config = dict(
    activation='swiglu',
    normalize_top_k=False,
    lr_router=0.00048,
)
Below are experts of layer 11 (counted from 0) of a mixture-of-experts language model. Rows are named router (the router's row for the expert), gate (a neuron's input weights, with its number), up (a neuron's input weights, with its number) and show model dimensions 256-287. Each number is 128 + 24 x the weight over its row's rms, rounded and kept within 0 to 255. Numbers have three digits each.
Before each expert's rows: "gets" lists some tokens that make up at least twice as much of what it gets as of all text. This comes from a sample of Wikipedia text that the model never trained on. Tokens count by the router's weight.

# expert 13
gets: "\"", ")", "s", "'", "!", " Title"
router:126118125134169140119165154170111099170156140154156100119158128129155143151155083118192150139152
gate0:130115092123093138196135157112097139105133075094178174127104148117165084138150116113146084099118
up0:155147122121124113076136098129149102145118205154102099149137136149094173097106114130098136124086
gate1:123116144173126115133071119130117160065106135123134139161137165120135171142144116120154131127108
up1:142135128114124101138134140107168109167135127130155110114136104163158103142073115100156157106120
gate2:113153124117134144110120146146112163151173134099111099151163137090110121131121102119113136118143
up2:130103173131094087177143145148111142103112148169129105140145092141108123115092156122129127095155
gate3:140168131091118176129109154137110126131117124156113052129120101161101060159103094123140165120148
up3:124152108075111160112099111133123094098165094103152057130125137125074093129094123094114147152148
gate4:113159116106120163104074148058160144120132090121137147128174158077100126119104152112110085129095
up4:149119118122136110126145102181119142129130163145126106124096122172129159132135123152140166137134
gate5:152078111094118097149182146156156097111140131123117130166096135150121096190158123133138129150086
up5:120170121153125165112100122097128137147115119144134137115138115080158145087107138123145133117187
gate6:144165115166092139106147128152144165144171134089098110109108117135066120117156086160107134127142
up6:110122131100114118153123107122122096122143141131138132140175140173126108133115140103097146147112
gate7:142145064127157125127095120094163147145119170109125154154123158130147121131110165151104178099105
up7:159125184165123121143140102151130136115140099112103104111136112131113128119134112145133122144096
gate8:144125143126147132134102140094148193116107111183127145133123145101112164083136153132082134116098
up8:147114101131131104124122097162080081110114143129130126093128105117163148154166175141161148101114
gate9:149116120079145129151123096125144159096142113151116163117095128079116131132119114146169152141152
up9:127122143167115121107122136126122103139115131103134105121165133178123137136139112109062101102116

# expert 26
gets: "-", " \"", "/", "–", " re", " ("
router:106071124094127146149140150075136164144153094108160113112107113099147147166113123126127172151102
gate0:144123123127129095117128148110110127122088138149106118157134112164124117123128130132154096140095
up0:122120130128115118160145135144132117167144151160133093121169157145127116101166133142114130103125
gate1:113155101106109096119111146122113131154069101145129118117110149160110145097118181114124144137140
up1:121102113112129108134121164150108117141100163127105116115130170139121106108152124136163160123095
gate2:152104131115141139141131090089157159147117090132126083092140117115152131142126114119169150082180
up2:092103103073145115107127102157156154129144173097110133150093124135135162159132098159141152096130
gate3:087092112126115135180098084113109142108103083110141141126168094161112109123144152166081074106094
up3:082096100150122136109097100125127103160135108104110133105127112135097167097104148151162099123098
gate4:173146103126109171105148148126105145150126132104142118102117107129070109151140104128173128119141
up4:104138131154125143166170107106135091154149146150086117114134166125142097137134162118094139144116
gate5:101152117136118089056110142145131106102176159132128058136134124117140150123121132122126164125107
up5:127119144133155071123125120130089133118129154122125110102176117145125084148122130159126094134119
gate6:109123161112130123129137117116120090131093138122107123097151128187103134171113140162080139109109
up6:092099107117112153159119129112127093147103110133127145143133153134136147149130125130148149108160
gate7:143102131083101151164090092119108122124111119142123103090081102110155098125116122149130103180137
up7:110118154121117151129106112111137144148083099164106188113121139132092128151096124110129137090087
gate8:095101130134146094162084105115135103149145141078147118149149158145135134183112117139154150131131
up8:128115139116134117130137142130148143151093086138099102091138106136123138078137106165093098133103
gate9:105158124097126101143115125137144102116127111089150091154126180155143116140120193128146116145088
up9:111092110131102116136179131133168109083111116154138090106137146106103153139147118123134103161122

# expert 29
gets: ".", " which", ").", " who", " but", " also"
router:159159106120129132129175131140121138119149143148103132166091146115161098131111145144151130139117
gate0:135117089145138159108117129116155110184088167140111149197099110106130088145098113141122154104138
up0:143124173135145114074144133133107143144138083105130114162176162115136110176116081123112111145184
gate1:132147130094139143097102085118091133118101119154186167155105115176104138079139138183098148171122
up1:128101107116143107096170125142174121106133163126122097119133159138162129142120099144171092121148
gate2:122143120114132116145100155133166104125137114085127145154126140156130155162148141140122147158100
up2:145150126088139132117167105160104177161130131136145116119115130105096102133135154134126135095131
gate3:123135138142100136088090134132141127130134119120153117095167154162106111111137145111155092118168
up3:140163140141139119157152082053131133139134131137132156133110116069125126152129153142129139115080
gate4:149121120141125137113172121153143136178119137130151080122116122088143154138115146159118151096106
up4:107136130099125085127109118121107139102153114121135133138139128145107133103126119098111088140124
gate5:125144126114114149125121156106121112112159068107121136132169162188080101174127123138117129110116
up5:127156121135135116162116178111113134125154062123106149163141117156116133105096112116121111163122
gate6:122145133150144160124093135145138144100133145104143107136118151152101118120096131095110141117093
up6:120150115151137157121084126147149147109129133086150121142129178157101116109072147089130112113093
gate7:144111177105127152149125134133116162136095117144146131127090148094132135131136162102152140115092
up7:105137106128152123101132136127117122137119120150096133084138157181125132095108120145117123110158
gate8:140149141112172118097150087174100127128131109102112141156133144117167150149116125130154128134097
up8:159116119131148119109143102163147132136120133114090124087106135143139177148093130144169135116150
gate9:097127163123115151105142111094157134145095116124102130129129066129125109129116138146138102132118
up9:167106097174140134146148127150115179123153158157108175122126153129118090107129113138132150092129

# expert 4
gets: " |", "\n", "|", "-", ";", "=="
router:070121144105123145134078076118153154101121128114104116153082115161122186114106149118135146146173
gate0:167113086129174163132137119154106142132122109137116107187144106128130157157162128081156154122123
up0:181145170108082105132144123195122138107123159111150086154136150127121171130130092172157168128121
gate1:126086168099115107123130129143108113139135109071138115100136163115115142138132153116113158080152
up1:128146071128123132086150146148118123107159109132101150145121082126150114131142113109119111149107
gate2:144110069103121131131146114143125147097121148123128139140131132137127120135151098146138144141113
up2:119148144109135145152092126105151136149094125098121122118161125113134142065113136143106123108094
gate3:121108105137103128122108147133141118131116149110117167157074188145141102146121086165116131115153
up3:112133124127061126118136127104131104100117161132109116133157134160142119132114192171123107097164
gate4:103122151121144096107140103190166133132144117140132119128120138137136134125085118140084122156081
up4:162107100147136154149142161113094142145124123132114123096115130102104141116164107105166116089180
gate5:138104114124131119104117132124133105118139172117137168121151116102122092135092128157155153144101
up5:125111113080124147148167167129163125088150163098122145133143125098130120126114139118102144116126
gate6:097119161126130094137121160104093090106155156123166153126139118110121089144097106105133129139149
up6:184155106140142165123114131115088145186125145143108147113114161144172117130149149169140045118130
gate7:132119121121102101116104094117156132119136138166121084124103137132133149126130097160123072161118
up7:110154124127094093114092142126131125082160109159107124132082141139165116137148097149098128117148
gate8:165108180131116115119160124152122140162150156141163154147101119103107122116120135094092130150106
up8:082134131155102149165162106115180129121133123139119092096132149156117140128100161133060148144110
gate9:155086073125155154109159191164119125119154156130123121142140187143157091141134059165107126101141
up9:128174165142134139080114143103086119095154097134167185112133133144127102126138127097144135125098

# expert 20
gets: " of", " in", " the", " on", " for", " at"
router:153163114152114128162096136121106155099123108109110131142131113115110120135130123131168134112081
gate0:105115096106092146125153100192138122110114131118150187077127124135123141142123106130126118113137
up0:148136156137149096135104147134112130143100105140127110125154168172097119150141117157097102140103
gate1:135110117136130125184143130108117093095134096184113153102116165095110104149147123093136148097131
up1:107123117107150149123170121116115144134107181108134126140157100155145120123135086118119120136097
gate2:135116131135105113127157133152105111102125105084151127176131118143148106153133124128143114115119
up2:109157126142123138120119130099128126124117134128142122143135135159130142141117104115089193113162
gate3:133149131111154123099151101111124123115131167112077089098132147167148111155099136130154129117137
up3:133074129138135123103147108125120146101132094107148158176136125125120128136124159141140060120154
gate4:110145136106128107085115135111096141146152118106127167125145079151119111133143127088090118118150
up4:149138101132134165124088123123151113105104123081135096139123151129126149158123134132147141147126
gate5:153124119084115100133112129144143077147108144130114123139108113145126110089124134119111095104151
up5:142119103137128139111141108127116124120159143132150126154181108110094127180100161117142121132098
gate6:103109109125167142145171085133128123099144144104133117141119181162166131099114140111139129100150
up6:179107103120137134094166109109138128106144164117139138133097116131144120129136112114129129123113
gate7:110129189097111137161127134141132153112130146091095123119116133131116137146128130138094115093156
up7:107075159149087159142122143124110163074142128145134128125124139106144103108114100116133146117137
gate8:128133114079148136094178111109123140148149179107120149127128130152156136135122176149142121133150
up8:130106080086160110108102131113142133102096100137186113122137132122099140133108153112182124172129
gate9:080118119158121126133131117138112130120153127139131116137136126131114094165113120135072148146164
up9:068100137161173103098121123119138184129158129101083123114098191074097168100112118079091117135127

# expert 27
gets: " had", " has", " with", " have", " his", "s"
router:108147122116094143127079152121125140132091111161108164111142131136126134117148116170161108112086
gate0:160103129119147135144142110114135118115153117146130111125152112128162132129141117103135102133145
up0:087131101125113110127130118117100092124102141097171172145097128103110127105141174136155141119136
gate1:129145122126114115143092142107143124106128116105124093156143157143150106116142115150160115133114
up1:129154113137107126126085121119141124113118110110114103167154157148144090124151127151166101113128
gate2:138119074139156125117140145119102122164154115149155087157104158144098123143114122112085178117114
up2:107137133102156143131104144132144088179108126127143141127128135100144154104104115127143136152167
gate3:139095109077130147149132105133152119126104156156147131119087149126116139128096142164125117123110
up3:089140149154138099111097168102119144099099106104158127092172111115131168143129137109105155108139
gate4:148094117130146155140114127126124136152147134103144149135138142138153090125160136155094136135135
up4:135087129123142155144080139127120124120127128104161142152144157131155089113151121162090124133140
gate5:144155133168103122113125104161109126094171102158174145155143116149128163092157119156115118144122
up5:099071124116132142154107159102142163144111175106113120124086124096098138131113117086138148116120
gate6:124122114106125125135112162148086146123129131108128162137107159120149130106145116185105113131173
up6:136109112122123107138129107156104148109136120108150168129128122141107160121139106186122112124143
gate7:111121097112140161164114152144095102122078125100090174165127166145135167155149136153105116128119
up7:125141153148136112130080098102164087133121116106146124126168134144135132139104116130126106114109
gate8:103150107139133127149139145097157112103146116162122101131130118106121108164106104137089090110160
up8:121125116104132138107122159117115119121178102186103115117145136147156117157121119178118139122138
gate9:121127089138131103146099103129144173122184166117113110133097162117112136157148148170052134163137
up9:120129087129121118120113122137117170149178172086127100108087164125139122158108143190081129104150

# expert 24
gets: " May", " January", " August", " November", " June", " March"
router:132113119146109111145127153102114137157129149140142128126135138151183093106117129112133120144109
gate0:166119153155121095095124155147100158141152153142098122149145066137127106142124102173108147136045
up0:144164117138141188163136145133183112145080134126132143157140130163129161111134113127137139137164
gate1:140123088158138129171112099145121176127118116138163169132125139099154172128145135093102124102118
up1:117105151128124115083125137099123097136159137140115126117098133136102101134135158144120124160119
gate2:135148100142115142150136109092123106122132084116143174166148117078154144141101153117144143128095
up2:127108140159158095116100136141120169127113134161132147102134086114114130101131130111128131103118
gate3:130134073088088147134165120144121107133105115110101150127117136111142112134135127109165142155107
up3:130093128155154114146157164127109136099172126156110108125187136126150116104122151133133105121129
gate4:080147133101145121125134106181130090113153112107095148121161143121097099100114103123130093112156
up4:190127122135115111124124110088125156124123146158131162120094088156155152138103161132136174141108
gate5:151153169110156159099104124125101107166122067125097136143171114126108159113135150140115143103129
up5:148140145128088140142117110150140152131174199171135099114084146127096145144132112102163073145107
gate6:141153143133157143098142086122113109135104130098118124122118103163136141130108130148135121128137
up6:139153144123159144142120127144135090118096183131151170127126110126116127122143163195113119126156
gate7:103129131148154050117115116135163139112131123151099115136131133125137141136113089147143116115154
up7:077150134133160082144141113116167130117141130164095137115161123122146138112110095161136085091136
gate8:128099113099147158141135135113111146114114046173104133088123160132123102084119126185156165110151
up8:125115144119093080154143124123157135097124116145134154126114141138121129086155129094088117094119
gate9:158102120126120154115152121172126167139088130145124141129116130166134106161136094113103150163152
up9:099135150119111110134103153104109114123136140127113143147115146122112117138119164125162113105138

# expert 23
gets: " 0", " 2", " 1", " 3", " 10", " 14"
router:113123151132157135122087101108114144106149156139091178073159096132113152081129112188097160124071
gate0:131121102107122144131130114103112134118155163107122114147103152131124103155107116132126157118145
up0:115119133133150120112141129100139145103162157088136145120140099166111150116113118093122091126122
gate1:115119130132158111146089117119156090131127117151148129114130127068146137123124101151131137169148
up1:132107114099136114116079154138136084130115093147092145109136106084131179162131149127116135193154
gate2:117150136156137159110103185129147100117180110170128146124100111165138132138134103073115153114097
up2:106161139139161136069140184103147103132162135142150142108108136177123128130088101127087148124097
gate3:147134085128108152132127132121148134113177112123143149138123122084091139102120162114101115134114
up3:150117102133116140121136127117115091134160119158097157138141086080115173137102114095122101110146
gate4:119139142165136122087139093130080171180132153130127122155114135101101136134132120122182115138111
up4:159106157137187128171116122128137149128106101118142114131154109133114153120126141153131120109154
gate5:128120135102147135072132093140147151118115149153139131138106102155096110130101096113076146198117
up5:132122138107146119081145093127160160111110133141138136129113119152121095127106103103095146191108
gate6:156153110108133127072110123114112154115107092164133139171110133137126174076158132098123113112155
up6:124085181126152140166151153134123117122134177088109131136155133124148110176076169153164138132108
gate7:160112138118150120133128132087060126086128129123142143118113116117104126069117137172143178096112
up7:101139112123136147128138122141209126176132122157122113135139127133132139168135125077126101147137
gate8:156149117149123159141145103105104148090157141154108091118093131132087126144094157100114103131144
up8:107137148151191134143154111103126139106103176135131104146108122110110103138094132137161094066143
gate9:113167140172127175175113091152150122127109130164146131121128107102124140103148142116116162078147
up9:155104115074136075086130171113094150125135123091123130124118136161150121149099100137125072164116

# expert 17
gets: " to", " would", "'", " not", " will", " can"
router:126148105130118102073103150152099120132145127097147080168149132083093115135124124093147123151152
gate0:103170156147133075109126140144104151146127159165123152154136152142164167144115161142135140102097
up0:136130137123150115151116143137082146158127153185102134146175128135096140140151152152119087107120
gate1:098137130097180131110131123121138120107076132151174119109140099088133132061119125156122138115092
up1:121155114104152118090140125116124125128116123128146103115136106095127119081136141137130107131117
gate2:118139086139113156117086130127135145148130126076124121136130149109164147150154112123154122152123
up2:116118174129161133125135103128129111129073121124098127054146110116136099134084176112141164099092
gate3:112180116156114107135087179176129120154111126116089103146109134156142082121113122109131134121157
up3:158097153172113156127155097110082123120124110128153136086115089094145161137182133126091151134111
gate4:113122117154146104113159144148114121136122144142148148155109163091158085140122142136129159081134
up4:166166117123144130127121131159110137114112118139100096122081128113127181107140126146133127122123
gate5:133148120144158124112149116198127103162146158130170088153124110118158136094147125119141099129157
up5:101152129142153094112149139190138099167139165120159120153119122128153133098128127112145107160139
gate6:158105162134100100109116119114135067171171070087129126192133096136134133124120130161100127128120
up6:160120165150139114094071143114129079145182103092120100199131120156141110130103148144136127122124
gate7:150164128128156126129114156129140116100161119117122118149139134149116153097130112134154080130147
up7:082102117118091114142128102098132130165129127160144154119136127138121095135136123149135122126100
gate8:133151114126103170129150101140123141137140074151122132093172112122087127173119128140154149139133
up8:125091129131125081139126140131143124120145164114105135143092169138166164072152146105136100138143
gate9:076133108130086068142187138125158153095116188128114139158136178139116150142102137093110141146156
up9:108131103106100092130170137139133139103105157129112135151145145132090135123125134096117132138159

# expert 30
gets: ",", " and", "),", "\",", " or", ";"
router:152138134140137150104148156114128136116095074112094071147112140121116153162071150110156122115096
gate0:163123145140146126103145193119121122085136116153117153129115189145119131161189136171121113141111
up0:144167114144124159114172141087142148150101130135115157130114158125126136130150097107159099177103
gate1:186157160135100105124181125113127128106122127152157117116143144119114125111130134092140154112141
up1:132147120141150089137161147116123129133106127142159108154145149101103120100139119154149116139171
gate2:171095134184134091126107154143118171142132133158116087130158146086121122131163188154148090148129
up2:095177117064114144138117080113102112121121139106141141138121174122166130110124065101115153092147
gate3:139133130144122101128078099139139138148132140107133109162118128119122098156133143129099120151114
up3:124160116149125109120126110143150162131124148132127126180110133149123094154136149095108097135111
gate4:135132140143181110127135149133132132109152131115128137174097126126154127108084117110147156133128
up4:118114131119122100083126098120157162098149155058137103146090098131131176121092159101114154164130
gate5:145093119127149142153073133179134139083149122147138139116112172084122102138086139132100127135144
up5:049149144099120170151114119111200140130137098145142098134105127149121160169136161130135123131103
gate6:174111146116131137112140101166111084139168133099134128174145124135119107114124138134138111129099
up6:078116115149155127127100132108124174127077149190125110084097111103134156126118123130115125130146
gate7:129112115164135100139137149087142113099123110188099139070076134105108096124136147134145137154156
up7:100065133168126106142132110122115107119108127126141094129103109123132120129130131153128180132145
gate8:153166146135093104135148104147127151147108133131138147084118186135125109114098128111119094150146
up8:117085104107163160127105150158159116102147136107107114152112070111138138144136108121137132107114
gate9:089131100190100161098085119134148131133164160150121152149136172139111159141147173113111120113129
up9:127118094079155144149140165142147128141086130111187094159125157142096111160112081172171149159146

# expert 15
gets: ".", " New", " in", " South", " States", " United"
router:123135114188103148127127079156096118131132109059155133130153146162164106137131143144130129135159
gate0:092122110155136126091117140150134123167141166128114125112088157089113104131144186137114095152140
up0:096140098149113092100114160151168133158142183139120163133082143097109132117144173125109108162125
gate1:134127085156128125137120137133113104151106153126149118175081132109180113118077082146100094075148
up1:091130134129099132138106110128148114158135095103105114094154132122109086139163125135107152150135
gate2:106130101109127166081109102125153108131163138127087092117142106137151177100100140126130147099094
up2:154144161129118090185144166150107142121079131117142168145128156118106092144126124137103114157165
gate3:186130145114116127109103157133136136130084103092116157149143150126145149121174142127138121117138
up3:162118161127123079115111115121137080108099095089129158141122147122189123126150136099147098128122
gate4:133113104121144124118135156168124122123124133166157134129145148147131108118085123139133133127161
up4:140117137170162122138139136180127134117111133128137130128127139134133112088085091141149114120166
gate5:138138088150140157114100124170090145104148136122091092078100098122109067123100134135134090148089
up5:139142149107132111154137155112161074144086138112139152175158113131116131129133127121102128090093
gate6:135168161133136145158171114152145153090086126155103152130161139110149125090117168164134163154110
up6:145153126080154079146113168110109127156098105136099146176160169127143133103151130114126106106108
gate7:150121133147202131101157132149123132136132169135170124171151164171118134116096118136134143162178
up7:151107116162164110126134170126142137146134160158134119216165141122163080105130079144148135139165
gate8:151108135123145118124140134123116117160145164145109158094158153136153091122104103090104152120102
up8:127135071146137136162109127095150116129094166123132045107109102142116118136111138153132151105148
gate9:135162132140137156126163120120155115111115133114103125125108152161136100136167150099116098134103
up9:135128116082141136163116118120149116107132123146116166157141145169144114093109173083149114182144

# expert 3
gets: " a", " the", " The", " an", " his", "The"
router:126162090159127158148104127124122122155118121098137138105118112104069121107111129125148125111085
gate0:107158127146094091098111123133108127172139158177154126114159070126123157098134119113115109073155
up0:145134131179145116120111134133144125135079151158161115149184118146125162097095129081095098104150
gate1:111122118119115111171100113128115106130119116077127107123140128115087076144135141103129110175137
up1:117106121120131118190150138098126089096139120105105105150152157116111096147178125124152109183122
gate2:151104127101153143135150104108141119173104124152120130135097112135152160091099145113123112098105
up2:173097136159133183142082109116128187169097137167140156073114149138144129091158156083130117114087
gate3:117122102095095097162143114090111167115145133145144123149133155114123104087096139100075134160101
up3:119147119098107114156108159105156155130094118130133082109147155140079099129110110141110180150153
gate4:100165109129109146130119116112107113149144131106142165130151099117160112120123162143128156139149
up4:103157137119122122158139173124148149115134119092168082128144165121140147180120113134098144085098
gate5:151148135160144146125119156132123134135184130111120116183149158157093123159145132121116142171101
up5:143089123102168120110133104134143149113082133167165111102074119136141087096125140155102110101144
gate6:116117177151089143131091131110169154140111111103124114193146126138173134095121116146159168115120
up6:131121101127155102139137111132050088084135094128149106081130106106076136164124149090101089123144
gate7:140099148139127103085092152109114094173144147106138146095138088146150110136154098167112164122070
up7:070161100131157130157139107167110182091098117120086078153122179123097109094133156131142116127145
gate8:129113113077122113140148092132073145132133151116144145140122173106135131153169142092130155127144
up8:131143156115161151106135148143132097152125108139110082115156121124120139113133087149100127143105
gate9:155142112150164117129115104146153109154129162133125095151110168132137125149077118115159097068116
up9:128110108106108100097157161089145169128148125128118166120146129130129151136158161120105145160107

# expert 5
gets: " ", " as", " is", " be", " As", " are"
router:114136112125140139145142140109140102098114121121144182143177142103123117171130146118112102144152
gate0:135100128168160132119147137158122111144118124114114117161127143135079174122167117097128124124126
up0:126156141094079131154106110103125135128144125159135148103106123113149099113089147176121134141129
gate1:142134112060151088091116113140158150100130139107153116127124101123147127133066110143108105099141
up1:098083127122156152160100110101164168147119112120147164146120105122111067146113138110117152120144
gate2:095065131098098114151141107135137127063105141182101082111105120098133110099146135129109148124125
up2:122105146176163064158110130142116120178124156112126171163130119134087139177107123126139097138123
gate3:149128185162115128126112093146115120128130068185125121116144143131155088096125168136094117083103
up3:164134157170120126115113129143139116152132061184151125120140134114148085061134168138099102101113
gate4:122129120096103152139136119097096138119141114088079132093072117154102102090146139099087144136105
up4:141132106120113106143122130154153102145131152174154105122172137117131134158104121127170125123127
gate5:150095104081118125135171117075170110110122121133107120106101105123111178130120104124092185121103
up5:109121113129155168109121114164116137116106123131129169165139094114155105140108145120138113139140
gate6:146123120109161150087116145135100098105173119140113120155118156115107076147139146062113160136150
up6:107142103113141122153112153153133160144120119132113114124118154153109138108149192094103119120153
gate7:125114143106114156127109123133104183131135120145134133139102185111124135144137140117136134124178
up7:148102111146130117133188145095112077128137134111107116119162096150107115090102117130132124123080
gate8:120124096130126104090069150121131142135102110124108068149104146090134096158107101126105142120137
up8:113154128123133145074110126146144152172098112085144087160116133114154130135127106114107141098096
gate9:119122094075127136127110128129127125139139151054161124081143155070127140089140096144114135161201
up9:166108128139138128104166128166115119157091089178152168182114087146110150145111136098149142101111

# expert 0
gets: " (", "(", "i", "C", " c", "li"
router:147034149135148145099112150070180118094116106159104117115103158096149106121089157137115134136116
gate0:133181107114122164149176155083095161144128106130100132116121162138112141142115124119162066170101
up0:136086140162125093084077107168138093124148137119171133172157091127131107092150136130066203110131
gate1:128151163138081156132156120153112102139122168126130085122143147132117119140110155109170156140085
up1:106082126141092130168145145143130134133183124127125179103120161142170121142152117112128136173102
gate2:102130120140127100114121164122152159135144152088112134105125156145119087131156099105126109115141
up2:076122145100078109119104148178137123145104150095140151135094137130131099163113078132138120128124
gate3:067083106128141152125092133192111149074123107125115110119118177149159112139165147135133122117096
up3:082117123153148131136108100171111143106142093146116083134124160120191116146155111140080145078132
gate4:147093102116113085136174128124125184138146131124123086155126168124164155148149148139173115132155
up4:130133174117138121143123163149135173155164156132149121114191157130142167137151122117113105117126
gate5:149136140119112127117133131129090134114115189096133143120146154071093137123143128149143139115120
up5:103083153094176120121124103149079088133132129150105132141090130120129136125151097093091141111134
gate6:177101104122147125138141137121156134158130100158081148136125150149155133158145149140143146101112
up6:128126102107119121134130129140114141106170174130108067102140129153141107126107121145099116163146
gate7:121160110139127114107135136111131140138147179116110116141134154123152110122121127136125133151158
up7:134109087119165115148122114133113073126114114157141161148116124119131164117103152106137148176092
gate8:141070122124139183101184101169096101126094115069110114165163187090159158112180086134159155149132
up8:122090109108122131113177104149114086198158095106145103125129189143137122115155106110164134107140
gate9:142117169165121127097140108114116109149128142150135113115130169087138138146123112124074100085121
up9:086101122113132111142136106105159131136148134127112117179159106173117129137171094155159166146147

# expert 1
gets: " was", " he", " were", " He", " is", " been"
router:169155116112088137126119166129107130119146106148097106132147140164144144163134117137086104140122
gate0:156154118123101130102128079103145109126134086159125193112108120169137099099103124104175123112103
up0:124101129120141148156142116151141096124101144138115139128168138159155150066110111128127191110140
gate1:121130156123145154159110124115100154108140158106119100133073152156113127116158136109114124105105
up1:126110173117138132147115113116134139083115155130091085137105152143070120100111149115115145141093
gate2:137185134123097115134107111135077105131092113113143135146105101138118145146109109166182086124124
up2:137171156149100111145116122155093105138153070074137129123105110124102115130153135158155128115126
gate3:158118091118114138134148158126153139109137159149126119139119089117153108141125139119133128151155
up3:155137100122109183138127154126172140110157163158156152124114096105124126134126159109128144151151
gate4:090130163082106121122173151127135125110224121129123146145107106129093115077121117113094174073140
up4:108135135123114120133106153135177184108189127095134110130121125131098096105134114126119195085166
gate5:085117160131089131100174146161124111103129074082152115128126117186148106107113118123139091119105
up5:105101126105101137101166180121159155096150104055140113117133116139151096114084097096140109134117
gate6:100104127121124136159085165124103140116148107123132109145116165103061136154121137169143109144114
up6:121105131141140121159118151101111133116117132111104108172109128129060145125119130125160108126097
gate7:108127111095136155165141118089158117156135135134077094142135112128126084143142113151153103178120
up7:182145130134134118120103154150123118093119115129177142078135127113146169154115144098090150103140
gate8:104122170145137150112105154127145099150149140129111135108090152164095113175075144129107149105125
up8:112112132114196140112113142135160124143112147132112130101098143166090139147079180095109137126099
gate9:136128122148095126116065124119106128124141161114124143167158135165140136136161134132138144123119
up9:158097126123154109117096126108163147108138152124122183127142185116145123118094142121135160132142

# expert 25
gets: "\n", " =", "==", " is", "===", ")"
router:125094141111150154102127128106146169135076116152159171141109105120139153146124128106148132147177
gate0:128112132103157141137178106104146145165107162117148118133118111093148106111129157164129103156157
up0:124119107121117142130100148129111087083159102134114121131126142177103150152139078104111166107118
gate1:123108124136112144099131139195120112120118100153145153119126147188133099115152124102121104138113
up1:151155109118146088132149137109125158159150176066107104130144126133124153101116198124114126144099
gate2:112135118134152084117147102121127086117096148142131126147121111114111112136115124134104125162145
up2:135126118140117158109180165120089143138129101095138122140096171127131135151117137084122104106174
gate3:133123135141116132116114121115140136172120123131160099142099185165132111104118091112134144139096
up3:117112115147130155108111125099122102098139096112161130121142143114121148120142118136096116142117
gate4:152111084130146154098126132133126121150096105152123094144139148133151066059124123159145116128123
up4:151127084130134163106105129126144119146134117118115090173129167127163076082112128152135120128132
gate5:119131168139139097111090154062073099097132104145104128142138137143105090105100137105127101128113
up5:121140109117107130126172151177154169161140141126102095096130130108173173132127087174141173147104
gate6:130114104125148155107165136174135108134099122152141115116153153160105115108159139171085163102127
up6:134145092158156180084187104167107131144162110155120119101138155133130133109161159146129124117154
gate7:107135178150117124118170152123125122111133133139143097153106132134161137080144170140166134141148
up7:148142118095097138101156153104115090115124128132143119181130151161136132128116120139086146147114
gate8:147114115087106130171130118152141152141096182089115142138150140131104102149158135142146105121118
up8:139142106091097153133154112134124150145105142097123128094139127148123168118105107152157103076150
gate9:120117124159156148121156137102150131089116086140088138111118153118180147132133140118138155119121
up9:106130139096168164127131148141125157162127131134126102176106139124131070142124114116143140109133